config = dict(
    d_expert=192,
    hidden_act='swiglu',
    shared_expert_gate=True,
    num_key_value_heads=4,
)
Below are experts of layer 9 (counted from 0) of a mixture-of-experts language model. Rows are named gate (a neuron's input weights, with its number), up (a neuron's input weights, with its number) and show model dimensions 128-255. Each number is 128 + 24 x the weight over its row's rms, rounded and kept within 0 to 255. Numbers have three digits each.
Before each expert's rows: "mostly gets" lists some tokens that are sent to it at least half of the time. This comes from a sample of Wikipedia text that the model never trained on.

# expert 19
mostly gets: "sp", "exp", "Cup", "Th", "law", "Sp"
gate0:145125123146133136108139103107091141156136096155145078138158121110079165157149134099133157116113133089137174124160101143173204114125139156140105136132113102142158140123130079118134131118159095147129088134143135108095134151108122128108092101146113129143130165140124135139159132148090096141156136126116102142171166179096111061166190165184137135116105120113125148125124132146115070122083
up0:125105152135120098138151118164154116158133108155134109116129095104142132085085136140101114131129138097125120133105150083104118155158161089124137147115147135157155126096058200137154106099133118129155157150147168136175130127149071192094181136159127113116132112145164104143151155165157139127092161150120125121118109148146135126125135080112134147150144119103130150148130120135098120095147
gate1:093148157137147141143200166149142118150146142141143164120142123151122173120127096144137121104116089138123116151100057166143120132133165141116113152089139097126096129089129130116145168147152099119105106120128148116117181182178124140159114139171178146149089178117158134122162152129157092116124093139133073109165119143135131119116128155116075121145110163124142114081107121138153145093078
up1:157115128098142145122112144082131114149103119146087117138137161123157164147111150112129149164133100151170144091135137111173094144149135157135142120126093130112121083108153120137123097196182154142120132143133095114134172138109110156141169084097089122134140127146158116151110117135132109149125139127101093155113103142104127154116125088139118141116149123133141145125185146147137125170161
gate2:125121172120115145137147125159114136101142128122116126137135155150120148139148127109163130109123133141136174130128105108162146130145130120164088109112133084129156105137083124140138146104136114101161096141133149133120133146156116087123081165120082103085093136118168100169163170118111124143133123122129142118184101133136122119165065128101144141104138138095145146110114155114171163106135
up2:112129089113121132140109112116135151131150129087147135140119128161096135144099149162109103129152124140125139131142128144160138091116119118091111097093111108123122112125105072105121120144152122136162104143127179140111128145131150106144150148094122093109069102148146145109114143057153128118166150149164105123151173129139161126140126078094145107104116106088168137131115126100117136118086

# expert 42
mostly gets: "Church ", "um ", "city ", "group ", "ville ", "house "
gate0:162119152146183097099162154099132178121061147103137116133121093146150122109112122121118163124108155129150148171126119138133130110122109136116096128080100112129117123107088132135098140124135146169158148154123115112118116117127153153102150180151113120129141127152092124176137150113191143133108175156121143123123151100160107137084123108135109155074102096147182100157096154151103113148092
up0:093150107093122127117101149183118114119162123154091148102169120117123146166087124118125078107134084132147150112151139138117150119135159140105104120150127166107144123137136129159154156131072122129122165119115141099124133143080096115099124131147094092085138135144132101116129123129158097118166117145139143169142138133087135124125096185133138075185136108096124174110102136103137136092164
gate1:090138119133168114098121129160120127150147106136113086108083121141127104155119148119166080127135098117123133107106109118136164106128126126138117127102116089150112120150169134102132153113168074099072157148127124166158133091131119107108101167133225094144134132115092131134124133141125107122135140146121133130189134133111124114141098156115079107117123085127093155105116120092102108123077
up1:150088099142137109107174122120119114165112123143125128108113141170110135147126117142144143120125151126109120135098125121133131113109118150133110115095097196156136129168090147121129161114143162107160151121077158113120163130146148151125136102141149162083138128105122166105114120129135154126116122149155105142131107172108122116101147086142119079137130118144167120165127077089113113141131
gate2:102096184167169110093165143120124121153122121115111100189122118123112123114112139182088123154121169128133152110108159145104128131142067116111167150140094090117127097121123092133075128078120152181140145123113108144153101126104132140096115114158156088151115126105100142156097135154119116156112106132120150081130126138078148113121109115146110146106140119125093155112134162115148111123170
up2:124132126124126126125098081125137162141135121110139133176113135149153121133149135060122137165157120105127102090152141160097118134129113154170154084149114135113183154099157185123174148118154097116086142147139135122097158138132105085167165118107073137112100129083151133084134149127109116147143146125133107137175120077107127130121129127112107117149097164135145110175140157101131135114113

# expert 0
mostly gets: "television ", "railway ", "Airport ", "video ", "=", "Railway "
gate0:188129197141080155131114117120126118134151161165131114151086137115114125089084127132159103157133122095109156103110120128148110140161151158107142128138103134155130109132148115140113127158097126151108126158126112132083089139101126103162119165118128122136110154131112159077133138111108101118079148114158129169136132090100111093142114157110115126139151101161119112101120100135140125155099
up0:138119139064135139113123172161121152142142133131129146106134139101107110089126116152145095152151192119096137140105134117139122126115170170140111095125153141123135152175116091105153187132172124105138140133166087153135093117140150110143132131130188136124129120171145111103146121106116132093109083086112109131149108077126118141140151154158132111116179128173141113132164124113151140121117
gate1:141114109121118106132131146111069114126147152106117089147124117137144136141110122139130075103141129148131137124131157121143117107126133128106104119156126103126079102086088107084172094119133125160146137145097085153114139075136123092058144208114150146148094105127123109117104135107097122146067161116073115149129185105161100124116125114117115128105119139162120143094127172114115158104118
up1:130146153152102091087110115119131107142155120133123137153101069180139148149128095135120107181099140089103123106114142074111146103142098100166155154110162134152116117160158145148130133176100140152134109088149146113130146127137170136129153101139124081113160159118134102101168080127148090133139108160122139111110098127130149094123120132121167130120101097139150158168126098138152177164139
gate2:152154152164152097170133104098116129130108157136113097151145102115147139096166136108113146080130088096150128126129136149144159146154110147129145131165117131113104147147136144149180115135130155143137132117127136129176102110140076141157110123123140118147104137144137118151095088108093097110138119157091165097123170110145184099131103107083155105124110126108087138143123114144136116106160
up2:142126153142163182115171148119094137126127122132078177130129119161139113103089152120156162158143162151153121176146114109139123119108113122138106103099166135091094153100164087119144105163116122068104109110115113130115130114139126102125150174128097136105112089093091163153133139148107139111157104093146104148152121129109114113113180101152119129088131100155140103106157129143123101154106

# expert 16
mostly gets: "Cup ", "Championship ", "Award ", "Democratic ", "M ", "P "
gate0:096125154133118160141129107137131098151128101118123115079110108113133159093125106103133124138136147137165172161125135111143129115160149119154121150089109071132101139093145146121119140149131121122133154162107138157151171120135151164157105124126114133156133147108114148115131129116130117127093093163169113164134112121091149148149117121106082144168133107134145084154126152128159151119155
up0:088158106155138103088117147158172119089127114159148108122199147150108143184176087101161137116127116128109096120090115123119132149168111123174151136146169135078097116141128104145118118144144156116125144108080139131114123120124127120153103134122148163126140141110123085134109148154127160109156144112122087103132114106142112107146120151127131135167155101119120133111127078161119110120095
gate1:134104142138142153136128122105126119149132165134102137122102099134119137107110117127112108147140139093145146119151129105132181121136129149130151146149103120152120110176102156097105105139106126111102151175151135116152125156132126167082171116179141117120130142063144136145131104113126108175074090142115142127148120147143134115146079130157096067124148152133134137099198081116115114129137
up1:131108157163165085094128121130082152177107121136123128135124119156134109121133127085150153109114125110113149119179139146123140123135135136126147105174118102158138141161120126132124109114114143125115166153129113154154121122153120153145187128093070112148100133070123165089139132115114113115129132168130147091165117090100096106117125094150118098096087125097133117129168126118157166148145
gate2:101084134141112143090162125166170129141142168136092120128091159127108118172137145114156155139110132140089135158165116148132098150128113153127116152149099150175114160137154136137128123144151102139091113129104122162160138168121132092140157129121120107100077104089137153087124135132121120127139154114142148133142127137151133125212149150081086109095126133160088137132083139180087117162110
up2:125102160115132102137148130156156102155143145134113114140124131161157084148109154147111170151101082152086133126177080120089125121074140160144133138158113132153176094189142125169098097134093124100095150116128138087159128137096139136147140125150102148135112136071138119104110120123130132074138135149144138120148099127123146113161131152088145122082152174112151127154147075132141131142118

# expert 32
mostly gets: "km ", "Date ", "points ", "votes ", "kg ", "′"
gate0:128133158120095090111079104103150149115145152128124081173123109112099128119118123094161121106106102130134159138110116153154154126101115134139136134121134095102123053107172132124088132177159173121124145118141139139139129158158142117157117100131113148137083107137101132089105146123121100145108166144091140138143139102149145079170111130135073112103123110157148122149081156120152110156142
up0:179174115108176149155144136107111121100145108134115155162125116132102080136157141113133087112109140130166131119120150153110117136171155121070138117150132113166138120107103110133113105144114176131120168100095135108110152110097078173149121134124160092150137168110115134119140159130076147111148126150132148120117122140117070073134127154113141118171169135110157154134172138136108129128174
gate1:134101157152160089106125167142175108146110145117169136102105117137148103187133137132167085100129128133132117130159133085144130165164141167157118130150132127144118148139116099114125150133112123118156137102125130132137134148127133103157111164094119131115097132126137099130120125145105150127110157078115137216124150080094068177132110107139094132078173120140132125136121152120118098136119
up1:123128106112117134138098116125123138132121136127145152131138155114130107145170154087127129157174116145140155157118157133109176113109126147090127069150143141126098166127104155169114091183136130128107140129141096143102106132096136066186077177119172125092136164140100129136142096098132132131116131109139132106108156171163105058150130122122144142113105148119119147090113131135127170116074
gate2:161132119171140182152103127148139102109125161074100118132157155098144158141175123112116102108115134126126117124141131086145126110176122153170137134139136113096083080134160155138116121102140106113121101130109122149121140116139109102137119093150106104138100120116134115139133158134125152166100167132155115115129163115152132117149103133121140083104113159124173119150121155149147112138140
up2:132152136139169114127095110127138113141141121073145120122085143119157132108146130130113108127150135155146131109124094083092125154130140109157140103090158091078146140081184131122132088101103127094125102125135130128126115144163126069132130145124139116077119135129113131106150162126104141142104137104128096067122139093137120133123136139150127094140122119114139145166109129094155152139071

# expert 41
mostly gets: "z", "\\", "=", "mathbf", "Bh", "approximately "
gate0:126097124111136137121127141129119142143147141132157143148080136123141134141143165179154149141181162147127146105098122122164150094150075182155150175107119101113122137142175105097094133140152135182125129127130126128165164145097151113153104104117108088103162153141152112093145142115148167128091091125129125172129119091113143152109104132113119105095126125169130142159103125148141178143126
up0:086104093131117095102162116153112144070136143121158172158121111125103128105141200135132116150150140132100091082104126136123097141148116109159162123096136169121134144135113173109133120151105097131144135096122152150140163145103198144131171097125133099113123155138124126103095152125082140136137089118140114147132108128116127107134129175112098084168171099118100195160151099119113114088104
gate1:139142142101125097134164116105151113109128116102137158113160120114147089108109117131144109107111142146150180127170092113166134134151157123102113156149114149120145137138132149151163120093160126137122114145183105079173126149174160137186116158114182144171088107160112116092079152173158131142106111114118168109101133101131128163090180110106068106101149135138108134122100101123127117141093
up1:121125102152112176138078120118112117119142108091105143118092143064106133146140137083171135141106084132144133116099133112113150170121106106118117183106150116160145117154122110109161074188094134114127106172110162141154091120129123133121142170144148149121104147117150159078153124119126133133142101088143141144162125140178166153116102131152097081152136109157106151088124117105117142139141
gate2:126108104122141108104130107137107157142116155151089122138134158141121109115145125164137104146077141102109144107119128114126127118154127110167085143129100091122118157100198090099145090115147138139161129111170113107159130112153127140138123123076086128134114111165163122116101123126089098148150113068118087124176135113181113151140138135140092162112083118112106155144120123169106111158124
up2:148121097100121123082160098142136132108144123096119147104090103146142146094096153163127129113123142111076127107154128125076149136113085169130126086131122131115134159117109132134150110078116081125077146084177133123127139081130115156110110119126122149134140123136115140171137165127117156120106101119138122119161151139123098152132107175136119103123130111128135154141147128124132142126147

# expert 29
mostly gets: "er", "tion", "ation", "States", "ity", "California"
gate0:160095099147135084136143136087094112130132131091090116128111111077095179128160128165108095113113098196134125082125129156143110150139096125155163135166167130159099123181144102129132095147169138156148107082122115065084109142140148140104099149135079097135145128117170147125116089131141123113103152124108102134121112123115112180159149133107147164117121138104124110109096163149129100128178
up0:167181120115093124152106147148143126094105123109073135129170188093115125104127110089168133127073132126141121095175119093139160170141130090118132118098138128130105172107115127110138144132141109152113102122175110131116074159123134138115141153126135153134112124137156133144113132196160139148137128146106125110128134158100139155150110165076146143100172123133127117098143131110095123097136
gate1:105076124145127097143168076158116092161143141132104155138166173135138104114155146118095118118100159102138183134117120090107152140107169135161137123165114123121153125121163122092145152126133142117156101098111170156158061128141107094148123121111093100160101135140104124151198164072168113133073170128108112145164126154134139115111146128086097114131148113127150102153144148148178164171109
up1:137158097093202139121089093099139125113126137098132128140109112104101098120105149136135091105086121144117086184137123157093130121132115144100093108143147105145131125101109129117157154146150135088137161095148116161134151120148105156119082145079141142108098135139159128116161141144108126156145157113117151089139115107137143107098127158161081174117092102089107132117113118119081136099173
gate2:123136117096121109091110156142134130100141172139131147108101136142162111156153101131121139129142150100156116116105113128109078129148150155167119105125136125152105120085122124129134168127179127136133160087102085113111102119094106166135089118086112119141087115143134127110126143128141095120120132147149103122133142144155153132125181114105115146100132142140141177127137153119110182096153
up2:108119152120142148125142113150145111139127137117124112101135128143112145145110121119125114141129144127161143112106144169135137185119165136058131106187155126078154123135125134140115082126144135089143127148174152161164132117148140103097135142127148107108153128110131112158142170098108131131082168135136097109136114140138131084123153139106142140146125132110104114152123115112165116127116